config.yaml
d_expert: 208
hidden_act: "squared_leaky_relu"
moe_layers: [1, 2, 3, 4, 5, 6, 7, 8, 9, 10, 11]
router_score: "softmax"
normalize_top_k: false
routed_scale: 1.0
lr_router: 0.00151
optimizer: "laprop"
learning_rate: 0.00343
max_grad_norm: 1.0
batch_tokens: 65536
train_tokens: 536000000
max_steps: 8179
dataset: "wikipedia_en"
Below are experts of layer 8 (counted from 0) of a mixture-of-experts language model. Rows are named router (the router's row for the expert), down (a neuron's output weights, with its number) and show model dimensions 0-127. Each number is 500 + 40 x the weight over its row's rms, rounded and kept within 0 to 999. Numbers have three digits each.
Before each expert's rows: "comes before" lists some tokens at least twice as common just after its tokens as in all text. This comes from a sample of Wikipedia text that the model never trained on. Tokens count by the router's weight.

# expert 3
comes before: "-", "\n", "|", "'s", "°", "The"
router:489441474503539464557513460503485509513490528416521535483553542531484561431439574522513511484560456465508544456502524413552461535491537476506519508542540539546472518512483461521528510503522508553455473468456506452474469605502506530501473483498527526552514535491535532514449506543538453456448544499461526515517481503512627492389456551543527539580484534491506501505531553508504424433408
down0:502537515482464464517508544482536540520507507524526460513462460525514498426450428449503526453481574484516493548476511534477539544540499558480460435481522554495463574446562496541495490481457485508564460511518480573531519364459478589510537551491516495491515499552515528515531571506566466553519557539496449492508424539450494469558506554497495559456521542518421490488457482528582539528426
down1:486550520536542557454459493479513407545482485512423457511463467539471511557463566546481514486493550513479523438466502490463388499507595509526408463534494505592479499446525514497538524539513483459458535543478465440446511469498481489589538520469554552529541457451477491507547484505502517484488435518505522432467532468481534498503486563510510506504534567501527501402553591449482489549522
down2:525557456443538543477524449486469511519521475503476544512451512529501463528522587472476520477490444495565514535511573475536543462483553538533537473550493522538491458515498521566530485499606517495450510463489475469528514514511474542479511512478487474442502558555460401476482436476412536498489436548499510531529543517487541505456540436492439506523576493582384424436492495505554539434509
down3:496433498430522493425555506473457539459467512495608501489432430472502479449480471486479466503593505470548471544518500470461528493521488525537466411551496529479483539508460494534487584434566472534481548450444452523526536417468488537457511505517471443532471457544522509533500518440560469596430497493512445515521554546504511540532533468478462551525489499493413543463446536513512493467515
down4:528469541501496462504452522511512603565584531471525538517488427422502477430506507543516476441466573445486554520507461463479477509504515498415548441479459523511472536450517515458498430475535490501482398499478475490532495330426491567522434506541481556507476488534532454490553506477493448497489508520533472505491485502525542456429481517518532515531518497536475480441514526520550538489474
down5:522476570467461535449417469588497449503548479447528444577545594460497455502486502474546518484455502455550549496477519506485487486497470577471468585539492439449499506446509502473502468453503457533510469465430481435517483434502532494473507486435498503505478517533489451539486553472479420488465460484497482469514547520514454517551484500482491562376567510525531503431568497531496504454425
down6:502466484495514538567572496501497518501457435455516521516495474504553503488481530461485470592511531462499584471485484507541486575491480506502485527443460480459443489480514421508458470555501508581440552489500503549534463511533535521469572476542485441542500542565457469515562443558460469532502522444497476445425466419573559527518531517521484445393528523452512503530474546436424462487488
down7:431456532490453485500496538513495558492468515499560506530579523460495441539539531555447505513479481531529498503512547484505527506505541470473536473475462490502480531512569474434478522449482531611519456487473446475499477386455496558447489519514446536539489470536518567518442548481583423488438459441543453594496499527476498539530534448478497500562528541390564503483484520472527546490469
down8:494503565529452413518522533507537545439509494532571560536525501573560472472582456455522465498488516561531532450535501490431460496495565437493508497499512488447473514468532528436500502474493529433427526584466554479531530411544495542463499509564508547564538494441522517521496546541551452455561519595517489459515490476574497486513496494481500472591531472471468543464470512431499503497482
down9:479493509467568591563480470524462498529485534513503510507498445462538504527487431445514533533557555491443502469470511479517526455521494497458481459516525530502434611544526555496557438490559415539449482470525478491568514408490460494495488475573493518447412550582491453516500526508526525556516558471543487532475561513422521498509466498507504508469572466524418512511434528533456458491461
down10:537539484489419493489519472526560503473484517550519520505493474525464535460534568487462461520475547450494448466438530493450510639564540460496466539435482521405621517544566519554496443469484460561497507515493507466499555540499469498493505535470500445479545481506523518459538540508558521459410519602467536494513467452501500487491493494517446529518466472554471499538530431498496478578481
down11:498514493487478499521518564487505592506532509471514528534492472513499580476448517423525498571483512433520505554447480530463493459527496512376522430458516561505499482475538502508472495561497493492499437508479480491520492269449504547451478455567512494511469503467521482488532556476517476544515516512451495517495464510447502487468523504506474567530489476502444506480506427498510483439470
down12:530501440550596428459477504586549519434474486518510459457495545484500519450492498517525539491494406495489518432486500530492481468551448488540484554506508471453502505483458425461522495430461452514557517539498513537514445345579485520399499556526515519516491574509510544489477504490470498517483546514486482548553474490500515488424511548466545506497533457486469532510517462532419529442475
down13:549527518509523483560481430497554520459486532488484534525527429470556542543530475559576500522508508448494483512429466535449473481522451475503446458527493488465480483461467519480477481467482470590493540545533586510488548341524468467442462528552501480510460556547489461491445493448523474486500483560479532534517564486526406518495506438511585563480450522502469565533478508533541475506460
down14:441490470466519507524506518519496511543494488509480491485497502514498514524495492516602496516483491538503509556478468554459536535480485495538460471506547450539549500564519460525527482484505506493478504573493488489445515198477511485563529506497473522498475551478445472470472452485542517506539499524530475534488455466549503489499481510488517475497535513497469521480572512496452540500542
down15:477494400532515476448414466523527509514485467508511506502516485457531476487547542501465523471488461489513515452485526476513476521534492493531477464547545544477551439510498499513390524532560566579490515488492479513465522711473555460454463579514548568491496499489492490460484497526547482468536476460559534483563531511512562517568461524512502478438463521502516537536453535529501475495481
down16:549445503482492481534436485516428506450572520516509551504513436490503555524493456534544547465497461445517471487541480474454519429442493514471490528462442497559457478526536543523517507471513519499483447543455517531546526260504482485533495474510433501492465528537508535523520427490512542507510521477510520483454467443521511496477541497412467480492540462528444476537484522547473484506511
down17:517524504498536536475433501498545531531465493438432468497509518468419529536466463536441527415513526503462539490550477478464499513481434526455511497545498536530491565540444456538479501538484391445483438490431427565489551396497496505575505482524509427494490542455534521475420485471489548518478512550522510536475540524407488512469431505547517456455505441505513512494551479574523545487471
down18:483479535561533449527491513477553501512523519471538492532483464517473558523484555541517467478473517520505476495519497484496504536526470519437520486433527515459503524451527501457485452515599498577472491428492428483532513380457500486462527595503470610504492451459563531439473606461500511541531482546496518555467485547561540470565477452537555509520480482517434536574513453505463558460470
down19:583486471522527435494512522482535447531496415454543496520428575465518516480485541417429457532504461566494538569507535499537529520479499454532559459484518499556540443431448536526550477490502464502571456450445503577504488392436516500487494462504457402482442508455555497492474467524529524545424473549527499534517500428494546555496508471465498471519522487526518439523480496549518474495504
down20:465464495475484515433506462504491522509486487532498453500445564539488488486556505454544521510506452467484515559529450526518493357463468504549543488506491482500518511450465507504492481504485529471522516567554464452473488287457521548491500523513512441485531534571477478543501491472451519544515543433490459514510509534451504489514563553501494535524504583469501467504551487497481587549547
down21:471560573480499539446496512522479567481474492484492493485523498530575495439538471468464535503522507518490487488557489518486484571513551544442514488546484525485445453485462460480469502490435543530414540550455556472428418297509536555580482486542554522468458494514460520528505528444542501492466498529486506527513509514462500465519508513502559468491541479560425481442471517494477488478495
down22:423519502436499441516479521479535503474465457443539515487449541443527432431556464479487494587550521536519466485617452543451454436425434482533489530533474522468484463424520498524531496487498471539529488509452507403542477545504433466539466462485507440463485450464459476469524494438497439445571538501478535512434510531490495461501566501528456518424532490503470502465459503548501515503451
down23:519543487514417522552550470485494536489496515432429468482498532451493524430537512429525500505503463457462591535515526484468463526506519516486479473479450509493476492544510544460527529528545541476474524534535499525508551337432524525504532499487469452520446548535525449530474490500460581582443458444478520564540522468573527479505485570497493539534553487565439501536484524507443579485511
down24:552581507556455525581549480462469455488453498506441502451538508513520470586591483502535510591532522499513515458462524493573474526521590456527482485518485507581437535492490489555520448502521475535511468461507456572461458374481493481475505445584523536546509523518469514530505483497543429455492460509505582553544462498523460475495520519515510513481491491467471507434496498564463423512511
down25:424466549433489488554421499498570464541545502548524472541491528509460570423516444470578487531516474374507492513538434509495480488495507495529457485479521529428438527479481496463477551425475519464604515524516495509425547412521399500511495535453458461458454542451499539535465524481486474524516537503518488514554526535482446512549513485528535530472531562486464490495475525434502471496525
down26:475526484568445458483533504519485503519528549536558523474498459479578463507479534500515528497448495454427497444497480491458488405452486480470463463491469562537518590434546556502516544551520495414456487534545442569550498466482507592467531461554498475529544534501605507474478534491440505445540487509528458505545526478480482494457506525540501518504487617446537567533515499580460481518508
down27:499521455499503535450532484425404463471501478558541490465442475437520487527508530507522531535530508554531612519505496477524448514422428520561467497481465467472487427505466534465483467538484506533523508402457532464413525551544534515510505448471514506479530482472514497522524441516490466468471461479549563472565462471453537538519512549421519496458473578488422426536552579516510490472515
down28:500577493459493531492510539451507558476489464468547505518566469500505503568477402522444489547498502442489561528589433529513421569450498420458447476446554479455509538504438564516569453459530520534523466442506517508555453431513483499539489519486520588475440563474526523502515467434532488427531502516543514505449458450433428501474501485526481473481556529510476478529496474483484490451514
down29:501517496493509509481491555529522538441528541519487555492566549496458535496468502436468484501509540378509517549487495514451490506485440546523567528471498506500510454529447472492449460451488498515562498424510528490463496602479487559506453475467486428586414516569510525529454568533410539522558531507476483506500536516500498524564476523445505578473494594489513506542551519436540474570531
down30:519525511496466524583522492520455527439517466427503500547505386494532519411525493470487453490437568391523455558495477487490517472458531520517462510525500497514503571499542503538463519494485489433443444452552478524608491411514566508486560513530502464551525540537425523487486500473560465567486421500522527510505519445508552503428462473517478511471479519508487535465468528555556483449515
down31:552526544405446540480494451486489559526500496478514479429471564515461509469497454484492411483490459531519482545494533540533477448577524550519494477465516534495541485503516467580559433521451519489511501459506467554548524379524565500483551503482486426448549527497529522468515507497525449540527486509484520473568512485550530528477492471498443585501446496446598549529448487520553562492575
down32:469453517505515502517426468546534523521454522480489482500405536508539508503521509487497555558513525553481572415527582501463487509513493487478495506481519505486407546482461502512532600522532557463561466469587493445476485476515504454530518491500517455481514513439584530510432528523573434453465494490444507463553589477467526495519480475491407539509556467500467579511541464516551588503496
down33:590509510531458553527524490460496526473514487501504474504508487569527489388491539479515487438483501472517504482498481529473530484525512503501446432540474562431502474445477526523471447469462522440556454509544443568488513454490524551462520457424503502459429547482543591445474493454576523450439524447562470530526469427504566567513463550448446567562516470470480492537556460501497472474519
down34:522456485568517428572465475469502511414492527469434447448496501508477519461490474484544478502509483509451502498537503491462546447462424576456489428409440529502481504452538465496533501488479515559511512487445488515524514429436465494542421474487480499492558510488488530541474501514508525541456477520413462528546579495516464477475496461582461596576525529528479517558463497485523567473409
down35:515476476429492481446420561455547532521526509490570531441518502504492494425539495441481488515512464478501443539527485455526523435540456518517515507467540511456452578557504501499452492508432494475389529468513563511515491494515556547550542538528568480510473458529467494432522537451500439565580491593475455442515426482467493535485471495502528543532555545442422555502471483497507450507467
down36:525469502431468473437450486499540541597560483443528550476479509460513490510509523417476483445593462495497482535464538486500519516477445566511522556507567568486502471462502398511453517489517534512499479537508502481539481387472513544476452492514428430442557531574484552505468597480541522561481505475465502542486488464470445455465478488501484493513494526460534551575529432514500530523470
down37:542459482532532505500524548533545439496491474440544431455505496500536501575473527414471542485573470480504552485475572474488449510514483461448539556494487528527506518527426413523456432597564529520520481535552508514511460437518470481527515505530496446474462500526445489486519538496503538479495510508479375579513499526474511565507515444552541540516515509457404451502569465556451503519473
down38:508477493501481512436473492579517511482493575512478473478571518549462518533474510604466542443410535527517492533418463424497441552533501524528491556451533449493574421506527489457497533507536530480446531480455501415488510433520414489556500537505496500499534485466412518462499465533447513541513433513561523543537548495487480507454544492519538541473536476544499479534549551523408521529484
down39:502455487510500462480522510541525480489461519525555458509488545492502457476456454563485553517489513484501537469552515490533462536536453506451483526512514484473476506533458490498496491536477506570511532476445547532470538249482442536535574478481532470423528490506452505556506518460510490508506428438568544469517465520516512529504527565518527562481510561556497504527500498440460502510515
down40:534486499478533482536473518535488511503505513409542529523491486450466517430474506452487504531505432502507491519510492521541526433450492554431552464463546537509476499500506491495496494477496517569534507478529419552517479292506569527476484489502542455465500493494461499489457566494544497539445519433506457535529517472418555478432502529492434549463498520431474538477455456555512529444500
down41:470501437501512494459462468459559500508537471482455531456589515539443465542464446530458534484524539500428448503439498465447484520578521482470528438544516456499465456493449472498501548462479432475527486459524500510470464410459485549518497490496448514520517545509535525458560477524567494517437517464557515529566490509553468443489511411496514456516457533591445515404429489417486474464479
down42:470557485498485515525530546504482485491483471496512502497538541451553477511520512519526477536473490544520540505597450506517487441523506605469530526566470474562481560512439530467502526458489442488519522490481543478494544294432520498490536459466511515477507527512493482476521553423486505482445505432530434482569497451538526526478543495483485565455470514502555479490514553541483588463476
down43:506463509495499523510492531452504515477516501465534548493516497489511506518527466489491479520500464410536483534540530486527505418452444487501488500445502454507454484469530538534526464429498530510563466491528529507526433259438536552497553508529486517517426533519478498441459518489523501560533483434538473549455499441511504534464529475457473498524456545447501522467518423515450467494480
down44:477505455541509493466568508520484426432511489489558459483503422447503555478527513433420514567532498460465547511553530466476457510407539527528474453459504540491485520501488529501599473577506544535458459529501412467516488403553479517549491528492508508403521458437489521549497444477465479483490528467448531568531502423510471443494522475472502535531417501478504422464499514486535501483491
down45:506519589441481542505477524521488532512449503506499482558518512491463476488472504477444503465513556492475491506499474431502507448562523576449550523533478492498477433539505463463439521459516484446500540446519455483461538312539509515539512543498471511486468469410460492525516474525500437511524471535472484430492509424509580526439588441458549483502538503526562521465563457496496483499505
down46:531500449431468520559499499521500508567445544520575518555505509554435518456522490480536502469566496566517529527614496453479535513515525470533522452522500517553473505505500430476558421543501584478587551536519507480493491330507497500446485482502504491532512526515484511483499516418505504522503532497500428505523500466470503542474508468450450560467481478543542538481497540470406467477526
down47:547448495569479482477477515543483515480484476550442519510444493520481530518430482484499507542483446570460464491512504519516488519456496521499542497447414550448563527543537475493564474525493523568497555503484473392597522439442503430502490487515494575467554465572517414496522556451489536548484430396454466560509455493519478484521554463461446462498514496426460521488446470496508493502498
down48:454515449496456445517532459490561512502519541514562501524480579508562489557456588508475524462466497463533525512532539463414518502507499451436586498491547565461478454480503543519412466445474427462533508495489482487507491451550394488472501531514487579509501538549465501458483502537513588525445451540523511594487472417477479502472490502561469552492483455486435505482459440537536497498503
down49:490447540507518505550501467514428481466532500473504490507471445515478486527539481529488481528527452484548487481612472482495501508480519466446560443517514483516466514427450506538472501547570555551502514508442496439514480439561527520539409558455477589580549509478494560528473527589489478483537515508539524476483472517417476434530434561507513495502573384494486463486515563513529474451537
down50:515428480525471511501463545501530485486551516543533455453472512506502492417491580553497537561521535481517451473475505488452536494516472519448490531471468481471503518476439500551484522471514498512608549549523481429484475377419474468512526422456568525499517432441473498559504506537509454564541490491478474523469436445502509548507559420487607518522511496447508494559524492461444456523541
down51:502425498421506461504479555456523489537542490479494494506458438482465512455501435520561447486548506424516513488528510504473512460491478506493510433506495550457494528508548483548467470508504499525489473515507482493558437284420495522517526505490460448460480530507504502515464547473535515590508474499507465534521472516458504491475542520494508549472444577470423557464520434543568510461490
down52:524479494499476514542507520508506508472532518455548530473456534508509505509490454441447471459450480422474429530473469453488514450461496568510508514458536498437493548470494474524466491484499500544478511542492484495537481318398515579459521419501467479377520550533466464500481553528563473515493495478480509523482552532502509495504507527527386505539466537462533538471525499524585484490461
down53:508456539497570516458496515520541440498471532434534574452484547499478470457560478441486497555475474477507527530539500580531483513471503536487501485473512581498463497478530452510521490519495504495480508465482473443532560353511588551435532481552572468506504536502504408548537495534446451618505503480498480548510546507525487439469454463564530591464467491480468479529476466547485500498507
down54:529513576524474490488518507525505476521489436562496539521475523496546443587521511501431496473529449468459516508500500496575489439463537468467511581551459542518506394524523499487511392460443554482509452535510464486435511479553471416522534453530528470521529485473473481441422450500454416512490516528485556568480496461445507435504455537470529443531468426493494449469508437536493491450495
down55:615448523515458543500478490487524497549499511419501478513480575504516502492448480497490495446535515484535536554528550470546526466501494581471549512415501471569505544548514515548522564462498458462560533525548453514585469330505478517478469533452492458474499497529541449514541536520493465511436486487523470460530556510501605491483501494518477476500454508534511501542479560443505446482484
down56:538514515492462557520473485455542554506565532419511527533500430485571514501516483459508464518533560463532459540525561538488515491482491472478571446510496551417471587486482512623486532475472490486491420491487455509485491371445541583448533490541487450486442500509474511454461470530525478512523462483467482535570572503532501470502522531502501487559460528407510506542459435525480509485489
down57:509469597521583528570461518510548477491442462510548504505477558520502445437575429481536526470533484496475552449536556507509522521432553491544469442562477568527451529533534463490432435524554512470552522508503502503454464338539499486486496491484534543523486519519536479508462519484520520457513486496444547458530511557510486493497457548465451563497407489474473557502506473489480515510553
down58:492461557517565549559467465511539541469467473543468484544462567560530464477505474501501486521535457501408478530556563533444436463464461498462493442542512467473471514503542481494532508522522460519465552507439434508490460415453447526568497492544460485554447492527446507526457501545452493585508519536520430572533502481535438487516466470433461592569497517442525435539494490484437492522494
down59:534443528485449555571451489474537524484501513474541565553462514498551509497515485473490418550533472529527509522497490500491485408539428547491470453509561489449491588467526484481401455484469563560541398521517509567524502390488468543433585524475473497472452497554458490507523533488492513463487497534526509587494477523473469523472451475470493542446484560515467480444505478499472510564458
down60:504413488497445490529492417528511554543498550489512540540547454535500527487547464499565427424448557453523505493434446519523543476604400469414528516457498468507541497490552508495498514481477473508531511493471491478534547354435529449485539424535454475498524527479490487476483535524470492526552535464459460510494487498519493475481488473531502512550433505488487524507445530498452603492514
down61:488524487492492544561533539496545534502419563448444513526550525511523522471536469497526495454465441467478467431539527482463513419561545477502408485507480497523440517437530567521448502419507549495521453459527494505584458358492423531437504541459514507543492510504528537503488497470544536519463482474543447509495425467496507482478461483512437470466522485453501497467467560576474491513428
down62:570474514518486510492475502459497495501576506444511500515465477416566534434487424553546517470479505518540501476454463490553562506541473550552426481473467491492505475477498497504527484489502447523535517510509546563591438402503457515483506494529490488444498521577527449581510417456475516499528492505432502530480487502409485412509565463492455437516550550462516531575506470543438504535555
down63:531465500465484510542520489506524490475561576485497537547456458470495562465456459510603497511451492493512481510432495471489484485480511514504473495471509487519492525498534530533543486463494488492490467491508527496562500176478493499497473479494482528493514516537512516490511535457474512495509509533476511539471499465506455493533493454488471473494487526480506552509482528546494523492489
down64:473514496538476491499530463549505546508575499524452454535547468527520456466390525525482581543512530540413445524443496511476514406557467523518567467494519505491532490484444522484495498472509510525490540555492505491543534347417524532502490475523473472476560415461549427489496504513531544549511463506463434471531525470495427457514475491517535503542536502515517475474480492581433549474495
down65:516493590480533518529561553509457502518452493490586518519443554528532477454580469453483533504517498527525543502551513503557487534511514426477425549450569500534447525509516500511567445497551494544516544442459499527559463454565472538470513464580513477503526514486537522558520463521537565513515508464482491493436503522474558465523488449465487585376485520454472455478498528558447492420488
down66:500518505485465512521456493514548493536457525509489513491471540576466517546498476489437502540506529552541474554463520495493438496493502557494552450486562553468539511557515510498494461582539573519527509535521483523446547283448480447549530515486503469468414556520509500523507514534483520496502554511522540525525542560462483485569467527430533461464508435553453525484473528480474476470489
down67:448497506567509474517463490505493484476496543497562478411514612435456509456474474493525526420558514517496554481558559457490481488408506467461522515473496501537556513538476470470518515541514501472527562498518555480485512302547487501456460530538541489488487485465455480505462504514499566411487465526549451529520480544517532528471447469528481523501540498537493478583532502482453485496514
down68:560490497523502454560499513491539531493537510466555456566437459546566504488505478468539527532517519454484483484525506469519535459485513473419580474540470454525477530503539485509483526512488493495566471475565441560514476283495526599460487505491477422466517537514506487485414494494579455557493513476489492524448486505484527541502509548513469532496520504451502483509532485521558492451467
down69:478522471507530509502538493580504509475446556510536485499475549557556506446569413471489543480501509467465491538512438466460520515437511460517590453517537540476545520500468533467490542501471451454447498481472476533510490342427525509461497510510539390488551518540494534512464574493486458512497537499501433527524575500465557440462496478530504581531511539471471563519514492507543488442546
down70:510525530536431542453470529485535518465417407520568451469490546494537508542475425430400518555453515453462471555486442576522453446480494589470494482454507490490523539501503512454536434482455503513507529519529481456512556427529488467510497475501561502513499507521517545481492419470428492518508508479505481563434489531484431500469497443488502483551553580479519484468549530584523530518442
down71:545482458535522493571486524527471457573540495448476487525515486442561506465481456473524449495418548490491573524523541494518514459533508472433520538480568526420486488492482514537469490524491492438562451510428543537517487382481531556523626507536466487462508545525458496502462556434538459492523547519527489587467439487477518468459486463462473509508521538418510462415520484491529523459488
down72:523522504406495509529516514530468492540485485465559498533516466550576469486582494492564500495471503517519468542462511528512548430525491518421528456570524451526503459441522549560467497497421446533522455516478498499521519302506506544503547566483526503466494581550524513449543531480517530494463483522480577545493467482496554529440476476508492531556501570530533513500470526512512539482513
down73:464485496534472487474465529492518505491573465468516552497459542556556478487497449496491550524481508537478540541534522535452546416516540498527468503504531533520470562500507544557513503522578527497509482466551520514390444358487496486559504489516512489548508463581418494588515499440571506512551499490476486508519465498493545411429493528511518533543497430428469516440534489471536509534571
down74:518511446498488515528518478495568559503479504506502538575499541529538426465466483501445457478510535459489446432522450470491465513484500560497437518478491556465529539494448517462509440528475547513500439489494453490498489341449460502510515520491493441596510563534458444533478500505545446519491487542496409427481525530466476544482491484526449545535567505487475493500575454532393462466503
down75:474505550466471482494537501559546448528477532516514537563453538485487448518475525465563444524485486497456433491476532460491563527526555471448440452463532498542517523510490502450492490496550500500463480627484492496429464327441462478497484507490519500552405551545533502476436500455533535513449502473479482510463560440533494487459498434476528501518517475484513606494503454511524524518483
down76:457543509502476556560483518427514494477510540455522551514490478484497561474433473473530515480493497520506473469506527524464540514478510542458519488509556462532499441517490507475478559571627520526515503407539533578496521358494540540470542556492492398486454581543455481530474483503601482501506460478462474555484459505485494441448560503428448475504535487546516519502530502483547513491477
down77:530485532529474461466503473508590434518459437502499504533461548505465446560455520529557534493526467490521499501470526510435539526499596554572487533522505478500509537606573520430432515580544479498566477528450514469546496451488528488547452535586479455426541482533561466569485473527436454516501478488495510547504506484454540478515526538450506517506459540496558450559535542448519534460489
down78:449452554558541462495527467513507453509532453486496511548477496498497479492448492471530510478495475487548551458462525567481523500475433511530508503504461566490486509523518545537514508475521461586563411528552465484609467398463510404451429547578540496474543479567542498518509539518528497486486418478478546526555495477485498451407516505510461588480497429461497500447492462511543538502458
down79:537539505449527539504495530555486512526427507526510487507528520506467517439450465486492485532543537517536544499471490543570510488494484490525501530452532521496559470434471471506492437526503514551518499562501502537505525313560464552506547480477495423550511407484466517527548462602438531548550510520505573447534475475470522548587512507490534547460550524507496536480521539526443520543510
down80:457480470511476543529510478459519550514506495515532513486500498463483474517510455524497487505570506529470507475529483483498518493438508507497527498451445521568473482513541509484487478556477516491527555474460522525527526226541519543517498498475480463516507509536551445501525415524578488493487480545464459547506516486490510550508492457493458574558533502480499542524515462541538587502538
down81:462523541487527573553450471508522441550505458431487455563507520521514437451452570509451509570474421458522543504501525524516495510514430406586549520434512511467488532455434449509446560542471520523571463452589548463484558461466463528424552524447488458483493469486500540542525507520498516479495568476478468489555562490508512499502497542498544549473520501550520540529527455480542519450464
down82:422430456460478515447521535523531484499499492491486539500499517405485495520565544434472513486575485539551432532569471512504483507545555481508513468497486499501431510525408559527480516511565472532551535476550506466499502391435478529468510438507414414505534503529468524488510478438470527521431536447483470497524497537514461462445446434512452481526486514513563493560487439482431556538498
down83:480544519546525533520463463470500444550522487569534446465446633503464447477511523509475457399551574502539538511528454474506416525497542500520559507536541508515510532528466492455481511546516457513494532492472513457475546415570541522532468525467489463529505497454509483482451453528491573451498548531534494455557454518504543511513501507521437524508489473585577520539558547466422464463438
down84:443478501511447588516464462479504510521551473478481502550502414531590480542478491483452527510442523399557516461465513492486485438491514621524494439515542486402518480477551465512520503490518563568543614480528535505498485417498504506453485470524549432533512451487466560480508541476521505543511509525576521495504454520472461531484480433502470479535474600512514479543486470529499508504462
down85:480518579486509544567475546504535456498475461494481498487519465521563449443540531580523494490471445426540528556457565500500487508464508457453506487581479566498465502467486535490461441504443448484466569602511503489414502394451499528491527550516480488482490514465475465486459524480526443516491455440494531569507430561378470458469511462540459462476517507535509458478507473484480541485453
down86:575533458407495474565462537508484485546493465488508460520490542402492438443517442447506527570523495485442505493537529544452507466517498513485511456478498501516458494545491599462457443559500452507496549465564466521529485422521538488443530557566473493465449481478558566510499538471555467509435483481520496513492524467441484485431474442448492508576497526457479503509486484382503522449453
down87:476497522522494503541503549535557498535554524469545466520544526441528549423514466478552533470490516491585497541504499494502511461564508486476482470476498510471483498427523530498472486497482526574464459501481477499512502283486538544451506504534430542495475500537523502428455520450485517549541531520453463550535560446479495469485529449535457509477526535522406550545528481557449518489466
down88:553482511514490497502474507483519569477527506421593552499474548517492499433475501479500515545491487447494435510514552512478520452471473503481525438443534515486514490463535484529526512473511420536511440429518554558611487349442567521487565521546465429494480527518469484483546554500513489541468508491435461529486532555499469534451493491441535549551503485436449534515533504473553506445457
down89:499480483442572525508499518548453540470512524558522513527497559466407472531571474554531511528547481548504490503534477518544508498469458509494630537513485510508533507437451507507442468520436504514520540529521456454461520466475414490559524528513488474515426491555485433563574592533452540531525501552463466473461485560455423548551475510456491523521543486487497495540551559507475430557483
down90:459526456549494508496538499512430504518568462465532499519477398478519494468558580471548565521551528508496495478563438566463461510540558513577566443535496563485433572442490490509529490496505524521506456500543493503552474414519490564457494436538509516540484517473495545457432567529517540439482489535495484532519469544558451587466503491474404485508512527481484497520534501555449487434502
down91:494512459550479455491505482484507479536505540494552482513544480459517495478454436559476444571507537488458492489497497510405468509528462639570530507434442497517474473478562507493429526523521491560474496468468484506440494434473537508514568468499534420467515464539492457480508491454532513532559518476522419518433477491533514553511467534535434495404526501414475543498524481505429561528575
down92:540552521505463498544422479420496447479465464481489450533493489510542489484462525441463518456563474498462486492537600445531516536508535508550495458478488485500496537504527491490528512521543431478493506507533474519527497294431482561477561514544534500463473573486500413527511481537418525443462500502507552497551437488506498514471512493479462520509529508506442477475538521479492568472436
down93:504473517482521538523484447517478523523561483528447523493456477542424478536578530521546486478514469445437520518493554478482555465570438491597484571503509493524541488457529469532511433427517563501520524460539410480437500351413517466498502508533526478444514510465513481535510470486505533549535431533527515472574532471536499528485519478558552499475533546565429481498527508498464525525485
down94:448563530488510498460491511539450407517498491487438518505499537521507505574635519537451533522486494581472558503477511489522545545526546504493496474509549438513567460499506499499529576512496537523506511482486514461423528548510469486530451538538516530536575492462528539522590459488536517447504503559492523443487475578567459513485463478488605430497543457495530534543463516435517484539574
down95:492475570563459528519499498454462486523517469450411522511477514550502559442539557527514489473486512522468514534457481452528507527551439467470451522466442566479605477455494566516573520444488557505459544525433500484484507447492443514568501443519502469462507439463521456447497464517516466477580537553508517496468457426459555468466517510533569505495572470473492469559520511487596462436501
down96:455504506502512478518402465483536520467490477526500508566450591523573541501495507515552492511527472468439464519456412482501556475508483523533479495458446492488499556479506486501602575507561564484509481526568507485504466505429471424495479452499534471512465538484499531537455489516465478533498500568506487584540586522468510473534468488552598545546514526494477523560467511428478487620516
down97:502477421501493494502523513437583503485450509546568517515546532477443515509454512501475583532547489486530481534601582501499568481554469552518552509570443582552515453523463591520508473557494437496468411497530469512495537449519461453501486474495538496488544441521488458502500536494490529544543518537457489466435485542506452498467590509470525518423505484484466562483493445417494472527478
down98:465511519456510529540521538466523499525451501498497516522559457506526451410502488439439513558497542477552548588473448480517501451535507501544599500521511444511501474460533506491431572515513530423532578487518504457467500485447474524493542457485502511549518530491431402488551547491553438549453426427545560532506552540514534424541516546526537479521551511419530491465504469496538515485527
down99:553478575466441539536462473483513458498504447434536479498500497506474483455526475550479500524456538444473506535567507481489519557546501494539591532487480524487487472489454404407473515423511527506418570513476502465485455392498469582524515478571548510497522498485429535552469473495491428473467511470502405475546483483450499520491521485537500548464514463452513467466466433478568469441533
down100:490491521506515548501510458481462521551482500514460499515494519535560497468617487447545475480519479458592511436493477453474502451509498535517480458471485495457440507512480474432572507434461481549586419453529545462503512374503545514451537533494540480503452598506509579496510532522501425485511484485502485503510534523508491483476519532494489508468471497436596567441503467458466468584555
down101:509521463555484589510498507527465484542524538523556483489525485543462421463495517456520413485533534532542471425518493516518525443534527508570465519470476524537479493470472533486482515510497530511508524494502471535448434318542541502457500510456490410514452475512516545492448527530497484428449420555522444499506458509489538554567511510483477520504538555542509507484499478493411480469411
down102:534441493515460491522526495506595543457476507532454465462527500467515502437492584481482484507498541484492501474482507461473583495514524559436525553521561519436518525557448458464501530477549525569605538527545432454464487378516567480530538487503448474477481431523489550529481467553561412506449448498482517498518465496550474467515546507463477580526496429442545494486467498475497478468480
down103:453544498550526542499527544487559490477484452501465423525502458497516441511474463460467482519561544587504552536539532602509416449486488547556467509509485440509477530516458512527478542565500505488510546415536596473523513484492506474464430555530536563515455488493471474480522442456493551412542547539526473498527504509547552594495514563555457446500458490472491480504557554503465482536539
down104:498473445582427518471471519524456428512522466516553448539522508583521505595530519512499432573559502473433442478544506457478511494503484547526429512487462464477501475490537540484507555485449534520479482539428461441537520464437487530484512456469496636452539462473478519494502580528538471560474441478497427512510444498478540545509498446477492530481438510469496482419498508495467529464469
down105:456504445529505478361492495504450444494548509494433502457529465484501552554515555519471545499495508507471585473477503520520449593474536456507440551564521415546523463560501472497536507512487481467476508467456510474436537535608528456557487494431531561533530449411504495481545487528461527422529491479486550436496485575530496512529484490498556486516466468526560484503519515453479481536528
down106:557466497530486491559542550503526497503449482525485519493524524537442485456559478560521526555441461528520496468575545567493482519493497452458476438480541464543519450522507505494496402543443528498562492493515466449516458492445491515430473461447533537406500503515505519470532480462586546483519517488504435543538476494463484536447540499470518486493463557525406416481484560514401499609473